Below are experts of layer 4 (counted from 0) of a mixture-of-experts language model. Rows are named router (the router's row for the expert), up (a neuron's input weights, with its number) and show model dimensions 0-63. Each number is 500 + 50 x the weight over its row's rms, rounded and kept within 0 to 999. Numbers have three digits each.
Before each expert's rows: "mostly gets" lists some tokens that are sent to it at least half of the time. This comes from a sample of Wikipedia text that the model never trained on.

# expert 9
mostly gets: "wood", " Colchester", " Utrecht", "eus", " Petra", " Wayne"
router:529579548439510517531453463502632635437507499544519511508545487431446480509484442542547488483547409574484533533539471557456434490449545414548386438517546520506530504470551469458470472475449510
up0:532494358543498364460443495450566433459386627492430499469469457450484460463486555498465558571542464499527615540371545475607450531529468488460558542538523498388520504433462594496508529488433506
up1:469511453493608584456543518475523442589551469450512538421503525427549606519501528444532557525514496553414503421460525559434492517508534546477523395442503448476449433423471470461425469567484509
up2:480496504424509539511384477513441522476483432559508523651501562481468466555527545516551561510579443575592468501564432494580512521419498550543541533526514451442494497422566496447472554487496478
up3:437438398537466553498443493482544471536497457542501445408522447507464520437509559520495436589521520519527460536470526500523567514567500500563413526474485491584467554465453476550450508462489433
up4:488564527512605455563504484490531504415565504503503588564490485380572498486506527487446533473531476601413543464489487473398538523492453456581523387508536533516487504492518484530435539467574477
up5:444493533526560501595496519563452410522578445526488558533455523411510529411511467530587498560429540456500568545534489513494490442496462490433613528577509486468519497446536418455464524460552434
up6:527548449516507508526611470545458542460622544541504539518541516430524470486526458449410485487602480541486487547555420553487615457487476459508500541439512447662427440460481453543470485435482466
up7:550489565456407475449557645576504469448461470504434537559555532549551496475456452471528529495482492574492474492477494415518552448505529495575429469564513444500488483461406486433502583517530532
up8:485450461468495508488441493489477459415523549441501551507618547414499556503544515466431587459516541472524517532531484451503562492494585484625472551531565465490434451453490514448514465436470460
up9:490515545508533360607446453524504481517491513553486433537515510457456461585546505432481442496524393405460459560536568422543481525564444543552454491407452467483513469439386516469567523455487489
up10:501500487480489495560460509490522517501508531495499565455555476462486525439489519572538482478387466471528565424512490562474517521502415407412462486577539578475500513470519539544495526442412582
up11:536519465527351498449443436467526555460560430543425500546479403551480426541519518558527515431528508568488480531435458481456584430435544480512425549433537571406558412523504474474485523395458541
up12:575488438571573489532479450593466594398524490461443637552505531507507504556390482431386563540467524474528408479568509438553456514431519437399559545551652491591521539467529496455477584479504596
up13:526550481540492533464534511532545571481381466447496534455545459621467564546520569633507470511547478508477462433398420507510462495379562549534554484488534581465502459446573483439425525528510521
up14:453523489477457385436403526517579419487505561519457477548542488486491455522446502486488458493484518565478523431551526497556578521502508581525460474499481572509570469506445427512497518451494449
up15:552462480577474539465502478410575491489550445529492504407473580503456496555555465498551520516534490541506504403446473455439493468487483469446493455432484481497573510436523445514483434576459468
up16:462555439598474478435509530437506534532563489463515420511488529462511543467525520481551453476491585510498426453549465477523543412542454497539536463476392546533529440500507599583552467460446568
up17:464497420525574473422489463500501571440399407564473534455579467520555522560536486424533391452545489535459506420494486478489443604433597543503451587519499502556489515438494450517373547539502430
up18:471589562484522482564511476466609479508484490463542510535480492497496499481475572454585464374497482580421491457428494537434438577520508483509491493441409456509506520523517454515510540459518472
up19:587402393440526595507476549531506559495599436529519406522574572636554435529503498540548460548428541490431446503468495543525566598446504530497589454444530487373464523552564533482510472456475546
up20:448445563470488412554525437547505610436560437518509493632520503526489547500524538460482586474471416502503469456535502463578464482494515411437570463551482493542585469533492517500493463465452576
up21:522528450542540535471451492530496469437429476403553505450524536500378537492435462497543489520493439492609536446544451508458535471511559402436435517459504537510567513468589442507561571394573516
up22:490549465500535477484565489478463475558498508529495433554595454441500500468538521469487566472488543596602459423469493463488562490511439565479422473546528495485428588529541492621577537475495511
up23:543438466497582549523485481454547457571416563525440526566492375509577487515486447442441534569574531537435558475443394464490470537545401482499564564530468502463531440347562583491564548412408528
up24:508491573490410449472432529583553474451542504504490548434593435594537410537439472502487472453441408566478501519449463496539503503534563548606464443522479419443486549482514491622436554506377466
up25:501550458537456511538529465428576577535484597386528450514541522564442566522509566558496449535423515439502502513548510429438463529520524495447484434612527601536448505509502492449458486515538682
up26:354467475499419558532432442516571517432483465466445516499551528558440509473483445427561466500496477552531490540502533546470574433456490342480495489539439473542529572429481461437487470462588395
up27:570542521540438507581425472499528577576440564490524480526492413449498558495505345484540465567489388478489501470392490544512507473439518478514533448495493550517640553425502505471514509442463600
up28:510587508545521414566578506454530578451546469526515510442524505450492516466566540530563550526581501498480495462458482647495596519458408511516490489426496478561452433493531475473528539564473569
up29:535509539479523613423489508536565434462463615517534468479484506457477487534336540474507484509488466452587479503485408594494537423553414452498555476566554485510504531429463402484501481418489478
up30:582551500471478493479524512408605498501534425523498473511515544478436467533513398492606452455608516556425523590647559468563509504475519457525523522359502436551597542457509418509507510525392535
up31:562475490531486559424545471531520597415488479552536495425558429423407472535467425486503500449478459526526530597513542585445483439452493444505592445457528506553483528518548606492527513536451478
up32:545500565439470430450453442482524642470498412515549522496532499503526431483506525485495444499460471462474476553469451537587416574443500442502492498475564562488503420577507392378417517483473505
up33:629490464503527516488406540456467452470673548509487447456494445475424530501431515451536582515443492509540535535478573490431542523490486534438549513530520569380522516486518418568483444457581444
up34:495534456520508600485488523484615504489517538490398532431474473475476424539438517623532578508532541512472365507526438434522482570479479486447545436577498510464453469524451501401529483554522484
up35:577533523497569432459486392446486616489620576550535401486470478493471492541433495483564469528481540455484554515529439515498514487488516447453553366414508456474524526499536538497615544458539491
up36:348470598368469494555428527563488624481526604506504494483559516599512494501526521505532533468523515465560492528471560555561459453573504506457513421412518498482500485510469502557480413446415568
up37:498459508464513532472458432501506486445529505466413471486483431642489462489430472510583455477524483481496620407484492580451550555496524568478448426471545483553616567401553520535473541490556553
up38:477492520496559483507557510576443570521435548497485473526518611504493474488466430529544393470484479426559515490477455525500562507498603457391418429463557527462548569507488521486552456470527518
up39:516489514441546539479538552569527466501495500478567477444503558450452485443524607539481461544522525516506511470534518555459469524502582444529480526550494520397473407550515589491503519559550501
up40:437475487463507526548542371437467476501589518454542484481575429460434447460533556541508444525616491486569486395586516534440596528488398490418539462642453622481558472511525495508495471569551560
up41:483564502522414462523527478478508596447454406522499429490557451429535515561504465585512552485503498584439445498435506566458497486510594576508443588455528488477519480485470551576547429512532498
up42:489507580572474510612479419527575618553555508518417498489462523427474516524458504533550353489522457545507521544494457534502516503470507539447408486496424470400469478517486460531595489440564504
up43:463525566501441460535490541551473592464581510513499415529415429454539479457512530500566470569475538486476500598455456611529513447545510555568533405475593493502442523528549563541381483488423478
up44:540426472503626527428442480522467546486431526573471568505462453484530500539543464471478458605519579564487425477555510504492477546558434475475489576552464447444530479479497532567457470440458497
up45:482548495483549458462567461559442525605511496477523433556468531539535517518481458457469528507477567568447438476538505474513562496476550490500452454519576419540475568556547450484479437513612376
up46:551513583524495495542499489547433464587359507522545524411580510462605494568432502583529508549555465443470526491587452487462479442523537417533488525648524513509488456499495547462501483478464556
up47:555499501556433416617446559581547601465491465518476507459464463505481545409550500557516517560398497525601533477502513523575528461578548508597458563509481519473533438524440482476499503462553444
up48:544554456493513465529491570546394482564513423457507495491515480472520564410535499478543479534554425566409454478482599439509577411493460380468454439553433524490483499475520495500445534528389472
up49:410491519442510470498560537558475474452521507495493561513502582455496463507469572479504550425586505558625517572488507569506475535504515477513500463429471492491482636623547468511545497506610404
up50:435507505472562476514493497422556525401397591538519442509538579601465569551491455476507480535441510430503523533529521508523472442488498461559542535560591467525553509536490515496497469494484526
up51:503406498433507429634523474564505583482405425536526511576528565489585474461514479519434469506501477432481338498537471569539508417548561441406383417530513524521501431551401553506443437477499634
up52:520494415456583563592370402579585494425485562474430472413591581516536457510476424487468477475649518478522415501552466458487412468510561505449501432513594470507520555498546496519496482459557538
up53:524440500526441480573527467415534431508559466507548466476512571587507554366488495566483564614549451506472536501630428521502520547551530475539440570503620582462566447468503534580499524464607550
up54:548481462497438513468588543516475560400508503562517491531490541470429519438357497550489496399500501505536526472571510562431443571551630385497459525506457518493501531556535511506551484548448435
up55:560473493573503518513474427541412496492449467432487524603458410553437455579444448398456507572529513593594409586481467538530445466473515401525445482493478495475583449446544369461576558464492499
up56:442506445448501551527536528527473588503524504485521464552489448531473469470509488529480510490408524446462447586479507484486552519410516480524545467633535558518527522470485487578503516543510432
up57:601506568440542508463385533500441521456363549387506418542479534496501508488544529506479533499385432429600524425497416541569555400510402490515541450446474436498543570486509492428462551504479551
up58:515456510399467414463459461405415476500500547513570467489488500424542525446426567565436524546509432461490497434498528524452510515484445509569526576518524494521500486457502511562450480526460501
up59:477606465517510498555486529461566523469494532467442523538444568475603430492478518457428426465515578495515457415503487584526503431491469467555524500485526452533560497546490618485541498538538483
up60:528572366591428558456484378473534493442618433419480540466447513523541536484445470511615476486417511396433476489505568396524495521515474448420556527456503479481560492510608510543500488488504443
up61:427515502516419611580535544431423491492525546532445531443519432441473492466518602539553451524473505477482506559490476461525534479554502613421480436504549561478476497504613463525452548555487408
up62:601446577448545430415467562454544480428542472449457469522579403553527429480415525515514494447516530501476517375509439502553544589451483446549613563518509485458500468516528543560417530453557536
up63:449497508627426564564420481498521544484506448525535600601573555477542499495559531495503490513506439518432439498496588509511439490529501448454493573602466556491565474488509482492453502537432527

# expert 118
mostly gets: " Mid", " Utrecht", "wood", " 195", "uru", "rm"
router:451549560428558507526477497567539604499468497510469502527561516481530436511506506506529479493489470458560453501529479503438431485536494341560409446496567582502522504548501516457475445485484533
up0:469517562427469544534474457579550573527453536507436575478519506473484450416539500488551465545517436530518435563563518505441509483477453432543435463476452530552484602532439503499592523479574538
up1:478431509523638543482548477538481552526399468454592489490469430506492455485436559458467418471529619460526487487584466551435434582463587506525466456483573547450477614469559482450419524569526536
up2:438586458487484550523584425589491486458521440495417432501576454511448525462478480464547477465475507590518394534522469594461539529505461510437565523506482576555516511493374527498494518526591523
up3:651533452471600557463413449444443496555498498543541411590464491533495503448524447513568488496522560612496514484530537572501423500543529526540605434548540501460536446473519423534468555514486520
up4:534488556428478486550513484503493594519538518465526513528495510505559478545594527561516401509519517469523452502510534535409476502455497350469496463421585468509564459424557544485505567501470594
up5:435511491525499485522539516585543564530498549615479511524463517526563500421541553537473515495521481427493458533436522399468451500512449402619380431459499469569474433548487488458548489539486429
up6:428495526560513541518447574568512478379564513511484470502379462460600427494457465445473527565458502509547530585578551537458489482494479535571498526417514555470510471533516504522425585518625468
up7:463528517433531553556498474492446567408511437501503454495550601569493468530450508504456543449503553528451451506508539453395600429470499442537479473498586546456516581501416451475484564582567447
up8:530436572505610446432518474499606576411567484566515559516525517472556423491517572512545437504523550511505519512463381550567489531435489477448517429467558543533491433482555455521430537486512511
up9:583513485589460488454498504526458577462535508469488444453440487485455512493456554500602567464502562532501494466429452515463413451480411476467439467409478541495497485524571485514456598494502524
up10:587549382504568522504518537491451517462526532476500570536478481567532519484514529501497486485490585548540482436556525489408525455491578505518533475564558557575443542538440466476558500497433436
up11:502474527429461488351450416619474390477447458608499432491471475524471485534470457430506534458559498464544485402506426461517486397627500349422441441544429508594485439545491569459487454496521542
up12:447416422544567667545549566503451539487495492542492452441511545412484545528558528565565474540472425496539461485528382385513487489482554505509468429474474512524522497507427401565441466533482498
up13:512474482468539541483488487439529483492451466436531570591524500487515482467479466398518487528500417597519554571637589579433482434487484447596514504542422519545536511445527507513490456485502518
up14:416506571495505482398524555511615506496598518530524539462510530416526467469469429562442545526582621488571620511526404437537563465460488455591521495594565469553463455504464505590605547475375512
up15:532510480514526526519547547542509438378481535504495539482506488477495570525497466436476511508480467373532523424481514620439476601495443403356490466516435525522579502508503520474477488486524504
up16:505474489480558519494529507497477517444493585502395549481630462445577482481572424449544505518537523541538558582515552496400471519467473484494595566434495529441436523472510487486496495485484460
up17:484466529451561580516541448520489539496513396542577476501534551485479518565490536535674373511510512543566475502530427564554470498523543455530575440463515504581477474497453557539538385454489558
up18:490474602568472537397532471494532599484515494450448539482468534553445431451408542603492572548449530448460489522556506488618535572459495443424489504470506486543552495502478537464494448517428527
up19:549570511575543500416438523515472497523481531440505409458550489548592504540456459416614489536440522501475521376395546508560442432542490500551550437551463457455580553568373558430472523545360442
up20:468379461421509464520500490494430452537506558473468455534528514487512576477454526481469487470443591412453434380427397463490534569478521497440437459524597517518387527492532446526419430475545553
up21:490526555445557526510519476520483512476416463512581473586532557381436464508506547577484503432506500524634505437452469495507487485502544410571471407484594576491511512547473453461483486597524536
up22:451435484463500534488490485550508554458468534394512530526558575553401490569502542532523498521471520455492513366475505412481565466486475431470459469489443468470498544472551523545517495510542494
up23:515523492504475449489514461495494476421541445466489564563521484401387457578523496594507456437518494543421494496470526461490368514461460472540529517478551596611416481523481563530548514613422398
up24:411477498424669492528477517364518540523498490598451407454470497510448505557444519499444383559494560521515497503477524430493500496480521493476464520446509563565478467533632610518471593528489405
up25:450535554449527404520557462524455549445433509557500497469529525561567472431523552529419500537520560449551428495552431514476488480503537451404437497546453515454438437574528514490451512461467568
up26:530529530489488435493508527539481451440636554527479516537450558526422569594463533421486546552489514534438482501537472479514456564497523606512476499509480566505472469422433422514486494486468483
up27:490484569487500492500502437493498483548520461507487494496504467585515479490457396535546465404485513499511466463564478482543449507499576471535545482537497568484594515560550381441543539462488502
up28:491422557446539432491543506513609494519517469451480514407513531470625422489467630551486396548425418589514398492473512457544525598496488455559410491508514442558496463493458521449466420478616478
up29:528494508403579375474567421398506523437507565374515476550520386533509514522514500534482529475421494391443555471611498412531459548500463449571487535547509510501586454486540560472632425471580508
up30:499446511523470505484581481438496586474524507508501465500577423541617494436541581481508563551516589510518478557475536569473449430483473363512452439465533528504517508490457463463416564516469468
up31:492512502485567533604427500473503505428468539566434481503569480487513544482496531480484453508547475609466524562460561500514530516550518570408619593481491541454363464487527491597434501566470522
up32:571541523424569474500499532530557502573483614549504463489526486484519459441565498525459511578546421480513578435437488477535444545563538455508490504616440541519573550594496523392504510499505521
up33:474424586432547469472479547582622559489446487510502500526510494459623467495589461594510498471499450549503466501505401613494489443523539552548406438524606551470559400494467493484419532505416575
up34:393559563503520626549433507524529545486463566399557471476555496526555460578469545481465551421496490507497430543584580471579493409450528442460491449508507487525506487541497422506563453411410567
up35:641557412500543583413549465436420547474445470506445487403504455433465579456464519580635506482485503472528577546577488487444510452525463434620460539485574553541423574549422439498458508551497518
up36:498551596530500511577451415556542599556485473475478537502485454511551472408562488507463417509519437371482517488488516415410433515551479514474495587566460626562499495573397467475484454528515452
up37:465454484485444469458448459419454508387432445407610505495463502572496359584457445517495506439491513473527462606463575431494546503481599580483507489487529475450460428417523436465501497492563554
up38:539523561392438512531467529544568504425419530480496444495368513530512480613509532546449489473453440408410575469454407504484400489541545477520462505523490513492548500488563489464466500455495593
up39:372496539460475496512558514598527492553521500497466548541386503523488488343500536483510490522512517474554501521480432478457548476447523559553526465476477488500583559430439561503494559438541509
up40:487423443533571471492468487484419546464573379569593422584443448498484488512454506536507595421461495445522547542599412535474468436532547472450504462525583486472563396536541542547445520464517522
up41:436450466597487421562444390497517546475475510517442519449576500540539545546514457494463531398527493420542474444450516455442456471489490547487497465458492512514504459459472527552511556401447429
up42:521509507545525514428555627508406470415488570466470525535480495434584479547413506468498534558478419417521573584427480578493482454486472478566485489519506512561567546491462509477591491489507473
up43:504480530574467533557475540519512539462579483554542448579494508489524598519461537468549547458427526541511528413549542527465448500554562395507510577507478507514487477506440419498468463419455455
up44:505509482483465501543560418517550577527563544483484444462526613523400426515498568579577497391466434454489481525498491469529591483449497470517479500559476442442540513500473586518553454442479519
up45:477610549513520571489423400463516461472513480468382544493506512456368519535569428441520492453526555441521524527475487438379548434554442515585427484550478535524418510594417561513451525553561465
up46:495517489480464451449467483546478514480388444487462386522545500512442510527515514510572504495486512536564485557487572549619479476448472393620483488489602509484517434508447556499477460520409471
up47:386520543444508522446552526476398552526487507503495449603442471358512562532556492549484532536439482457533506482428528492533488475444489561492653436512552480511460559462703475512492566517464368
up48:470488490582461470462502499500522456545445523524478539453524531522542499490525418577506438575492484442506530555608448422523497517440417463542514478548504497499521495464574542525535519579445559
up49:460476570450593442459611481494512499446488468455511489497507464506587525468460602456453472629518526444535520547530482455465450549541463318500442482421532489574523544599456482517468464536581490
up50:514478539437525553531532456493588519520512491493487522495576477510519457555486472452537438532528545407558448496588465510464434581517510490527449521484488606484502589515515477513548551524582495
up51:499466533541520482406497482506398610512452485402437499436503513509508477546498563376574443477500475407470491545555476474469388479539541438514448550510529497454543532500471478570507440481528513
up52:440510539462516600502519570496492537512439511497434416394455541524524553523482483504434563527503517533409506587521584482438550485480509478456562520480511375391517512540535443435615547512654484
up53:447574416470487512550521446402454493452438527449515471457513532497598433482599493449519576500582452433493455514473481503522456529517562483508468390442540514515432461491573455570422415490500529
up54:536544431546527607469524533534422522617654454524503478498499492455490557459514512556495515538546497495445470517554565490562474509561489520526499475506570472587514507524478549473552498555392480
up55:619465490561490491569447439442437523514475561491483523410558538439466532515467412528567550559466455582549508411563397604505484447533561527502579482493522494450507506502507507448527508525472518
up56:402595452480457328506483493561507516495524501458520507443550553460473425533515583543461474514469395413558433559505520521509497479544459458485569571562441476512492500445535475518588420504464488
up57:446456545506528575509461501449475508539397483452539488458554527466469512472514472534397519554533440424433476455466452580524502516519460412475571468440497486584466515449497532376531559489559576
up58:553580390583479520477508509517541518626485543478458479458483463423518566454542471534543474508502535507462521484436500460507527507574404543442579524515471461503493456544597479525515567496450503
up59:539440519514404476432484438440554522559479488526454549458500560522510385477498594526438449507492454427530448518579577480514414563596495413621495404532573511471540502475483430427496382493525507
up60:596487510557474487542495464516514551501479440573488387570444515478509359515513505557471446437545495572461418496456525535506566490492478557475522459469530554397504463518477538546496439509500628
up61:626539521480410490546520527558444454498452502518543519483507551503549532485458519531421524496430522518533582500507447468499494467485588478481429431503456572440592435546554343531510600483538471
up62:525551417452521456539504559486480571476550629391435448457450468462472556438525491573460558511444545447482436472533459433513484413543467384500511580483481463496533531457495512384553463489527516
up63:520631470423431570505513542532512494504479516429466572544476526495500534514510414482476440507540520490601420487509448456485503487456455443609372431465503556499400608557546490578486511459558519

# expert 60
mostly gets: " Cup", " Award", " League", " career", " Awards", " Festival"
router:346503494469493487475516494505504524589461552526540415438546445486503410513536488471460416472485518448511372432582536536480569444458473464551453465408444517475490557505495549513597469558436479
up0:456418501509504550588545550506497469561522492542627488449490576472499361436509476549380565566530416583465468516539475498545471449480458501496453478499526535516543414479562424482508555473416497
up1:572589524554461534476478518516431551520555518475421517489431493518510507480424526527554498558509538525503413530577565508493415558461489576424548528483368565415464549533555556516563473539511505
up2:527411508509468513529539545550538494494528416424459504476513440585543535477511348446496383452537460518487384460604431522513585524488461395510533410435396524475483445435573531575535500503514519
up3:486489513477425579568387536546604510477454537537438488416541511418569435492451472535463491504442533482561484539512518512523520474502463481525503511432409547552483449438538433500538403487506410
up4:485465453532529512549563542421479520556475470540453383504449520403524507523525512421446469493464568485526469505545469502492502465545439520571512450590470555435529548460604525504507431447534463
up5:542508477524471475498450437519579503460507469527442507438505548448523453515568395619491484448514488436435445539484532487448531591479465446445527500459530502538506541566544477578602537515453578
up6:386590530564489454551613464508547542567513502429536431478559471492473455478479572594390464560471482481549525531524481473507513549432477563419473441537451552449528467499597512516455549450580490
up7:398517488623475454503605566451536517474439603542486535420477546516493547576432495472539502513541443535599516450495511470475470547523542483522564389503561493493505458454475485566524555504512539
up8:438502597496479532571421522518443494562460494535480421448537595445452480380460500483553317438425479470492395555471530506507468546509535407404516564482481503471441508559550448565523519573537509
up9:484504461517556485423522525480447500402474655500473440504470440539561476540601523474429444495576516416484490454581559565451519535426567512463409482444557487507433571490525491612547516524473520
up10:472503382478527537436529469530520561473575573520536552429512556432576536513467455499527579500440446571514435528612550468446564505409505390431495504550524619454485498457496445490560531512423517
up11:484525425426534606589468418526453516550468575562606507481561427539490535559549483472540527515496507503494563500462532539501485554414420526475580499543419508480561535487443579510439571559533519
up12:423546511488455443470488548401525587574478468498561546551559401530383541592527495530479462535477584535566456534516463496584543452526520472525567476499503440419529513489510652455537501536554479
up13:452473449442482482560432450575543499583480562407545537479421559557455501365526530564568600480452476517494554499523478483417495517565479423465456541461466490442493446525473594507462464516446527
up14:442501497473496556576417430533521475496537543505500435515483558427609459481518490498525487526575520521501503496483442556499562444520442463465481405498564605492495518566525506533543484473426500
up15:477472501447562480488468456481429452543589502400474437424582458464556533490534455469510468494514508484493522546581493433472437530428500461518509395498504508432514516545528531434507581488564414
up16:596539401445514480498497512478484617548552436522498446479526503517517547475406462508540450488534470515551461495528430462506576598540483453415526458493498424491471494474497467607497459475478495
up17:537527489515475477478487445526486596487491479550587520522426459545516538504540497525472513604591604501550527542498479471461530572419502511518469458501494542468591499503454523456505517462446431
up18:476472449430518497483478471508500529547536587546551495468478692517575403470444559530479536615588536500594511446497524562486399562470452484478459502519541562527556509502455523487508500485540548
up19:543504448511406445437463485557526552457535517576465493468514517461492474552522504529610415426464582479474476423564458525423445555464564452545543503515417502511487477409533455422600512494534448
up20:447445491379542548538438592543538509473408510535499442494484467582522531492465561555504488501529630437493482432561597465485594409462475412447507412521523394534545581471508477437566492457550534
up21:478456503521501498495604532528519551493495469465531502462517531483570427517496436529478492506469470414498567489479585471483525500532418469498518383504535508593531477473569473591516471519476581
up22:503496558423552475453532428482545610500485470344534551596508559520434508562517520377472433513570442515463438419530503536465560551550519507425483479530488491519490550581448547516498469526588595
up23:439436442371547588497527483504632474505487470392456499517535501552532513453408505509522474524495558500537467564442453499491524473509418554613473520533453468363431506452509498524498463428522480
up24:379456457475503426513516466411549483504484482489527486538548473467584481458487532498379483515624437521491436418453553495492497480411505540462521497452442583560402525470437398560522496593481502
up25:497522475500514560531517487567401607502487444587580442539440502464447556533530480508470503492418550373556495448525458452503555556466596493458436426506516532504488572420436485454392523530571468
up26:434534551566552501523487498604529445538570511505453509454487415519517588534532471469582431441450529527533519447501470422562479480467487503459570419530546466470492443487531574443604434527447519
up27:514466543540496616475501384424527467463536506440591506534513388534524485522500562495512538464493534492529541514519504618484511526477434406554502430506455585527468568603515529530542458498416566
up28:487577452488401493493537581530564478535571642501533542485505447501446499541427476509469526417510478461538511506567547605425630573526562539574498445464485493536537515499539477442476492462501479
up29:387482481463394522549469456491509494492529606582596474397555478496547461477631552442485470523485498517633435514589508521464532481431445527567448467462557490465458547420543502400554527561469485
up30:402405464583542490490586456478430600512513595426490461565536467474429430497496521504476516532492485535573550488474417600473537519471557537564530436379576472438522428516485514503530515464430537
up31:455441532478439499406455509524562518597595509504484505485467475472529544531555551548580526546474496467553518483520514453462473529434438456479575435476525524611494518568504555391499534472492580
up32:393506516480485467565532508460490470501471426481529457490542495483515513594645511510390520465473516430497543535523447538529554500536547491474576470468414543455491442440493580447524531497464492
up33:458561479477498552521524525421534529589521531570514573554466489474438487507478482518437520554485511478514560559473462410530471434512437495510484536543503509575422440525496523559553518615482569
up34:480460571496526569438497531517625535530480499611501527435540469460531431447483481483496413414582533507491553518595539498543550458470488533487404483469461508458519523556572510483570483532520428
up35:503472487492470492448503494551514487455512544482535468451480465520426469502455430561518460491443440524463491493508525517567475513413529394424386472408489415518454513498475337498600557473534542
up36:373425529517453446532537455405463532430488473482519490504593512463424600588626681505492536567507560491524407592490403501491546446414482494567504596514512523435568480560521506467547569496462475
up37:452490495462464569420476546442505456497466477446533502479461470526503502454505474470497416443447437459566471490541624415438501471493512448533481584492509471413467502607504496467525526469429499
up38:458460473533498428557530479509420580497538499489410518373524445494532449501572436491455512531514552515560442438553585557544559545397509594564519522416449435533457531470367522434528453524498453
up39:584481463457469533545453550440538555466503453466492470510463456569438473514539502505493478560461546540479487457541586464545460477449438339499397422518504493483493559654636508448516450453467565
up40:434500429527452573558411513561438494579458556448530500599423407409540530461534532443497496456582452550555543517562567478456478496513518373439550531572485569380486614460569458517544531502553459
up41:545450346492457410476460510472527512479501570505537552496475503414487452469418517486571514561443479479476584477416625580396516513501456483449486480586501476590510496456606493451508475476441540
up42:544504488523615459529446466544512452512477382567467487463559468542561462442481479569561521528450400522495519487524519402484541491493523497597543602478419539617422512520469457579523460524479447
up43:422409563452483540551463550560518455510569516479466399461559523431520536549530412543537418462596474445420463446494456486578568454483497584486441474545576436527466518444463488499420485493413494
up44:536541485531509515448401466471541511585599558567526461403515502443492483511564486500512499515446536423522557358444506490443581428576468539533450468541498440565500518554445494509547581468549589
up45:477472481515424538434454489472505598597544547485455525519437438417458389507515486472478468513486460529505519503477524439514509527426535468507514525432565526562408528439543526471447466533535426
up46:529524479477519528439462575469524405489491481502471480419510454436533500501447467606491440477526507468465514526474495391401566414432373479514477588574506391439548494573479579583528467534423509
up47:447513522550469497506546473472530522483513545488541504518476508534560496453479532521534493511450504483519508425497418497441502501486541443538565519528430576423458473549588408550468518489547530
up48:469561562486455395523453430497426509540482500445408515468576497387572483476509560465433575579499523463470457613419487455540528535522489533486530442489443541572508537485505538510517349551454492
up49:475572444507526466419441441559498498380597464494482502499569555495486513518525485471580583522493415526502498489472463502511587585489496591532599481496494512504596541520464459588568535476482512
up50:490459494513504604493482455521440539498476511473522518521567484408502426494460472379490590487435571423468512485507436543434522544480542504512538465498507413363537499547498526588472467539538509
up51:491560561527486450541500558473478491541367483441532531526535556536655486581552546448354483534384501519446541478525477533502559485544454511474546560492559463413475500429451538563494562522527508
up52:506509538392506507472423448518513546582596454482506436550510517577427437489492546505449526519580544475479472530528514493553522499510462502514476443457467530493343548484530622564459521420511476
up53:476449459502540444495542506490610468465537473543500494499482491458459597541498387421482584470501570459499491588582447575554452563517447469498459475505444539492501556501552470534461548541510536
up54:421433606422500499496447480458509557488616521400529533467523443429541467540550539406468553516550544446532428472546511640453555491539516483563509569584551576496482488554445538591493501578500546
up55:548492542518508542541514522620630487509503541400438513490571418366500470524574528579548536455470531499388531500506521451383463508546470474469529474465453447454481411612511496547568416559500538
up56:462528408465490461424502537470469543442529377509442537440453460502456544493558409509498543489486460465527500434533529488421479488549469568548524522535487513497498485398617507444471519471524529
up57:469527446402480464490513433572539478543585466569524585579549550554464481419525449412503478439535530533472551481490453438530458552575522450468512456517602480552498492466533484413560546478502494
up58:499464455485433554538524553547523607445541597491490453573475555573557510560530433511449585390551527428543466526503500486533479442429380545553397446468550651492526474505411442500520521480478491
up59:470521478545437417550393499468480532620432450538526567409461489459499507515501562473476559502498451521586453469416503503563492521621502555445471554482560453468486400577556495618447460544538552
up60:368584505504573441514508437554467580399397561543508480560416492480494513450457527617403524501498551503500461499551559376513501444456480594574489496520597533506602479441450529562469477465486483
up61:504546575496522412439491500591486410521527572506512517451510492529497469533518483498513418504492528607567478419473461433522413527553584494550460571519479482505420582537494423509498504561501454
up62:423483537491470512499553460595551462579475454562492484512555513441501490524439575594538495453470571534500369444539446547517480522547475495426548443418523487563528477511451568477488474489474508
up63:406526449443609471425528444516450439560552567504528520569488480544495483488609487441551526587453537597480458526583462542535520410498496531513374533538509491439558602562522541485468486530566514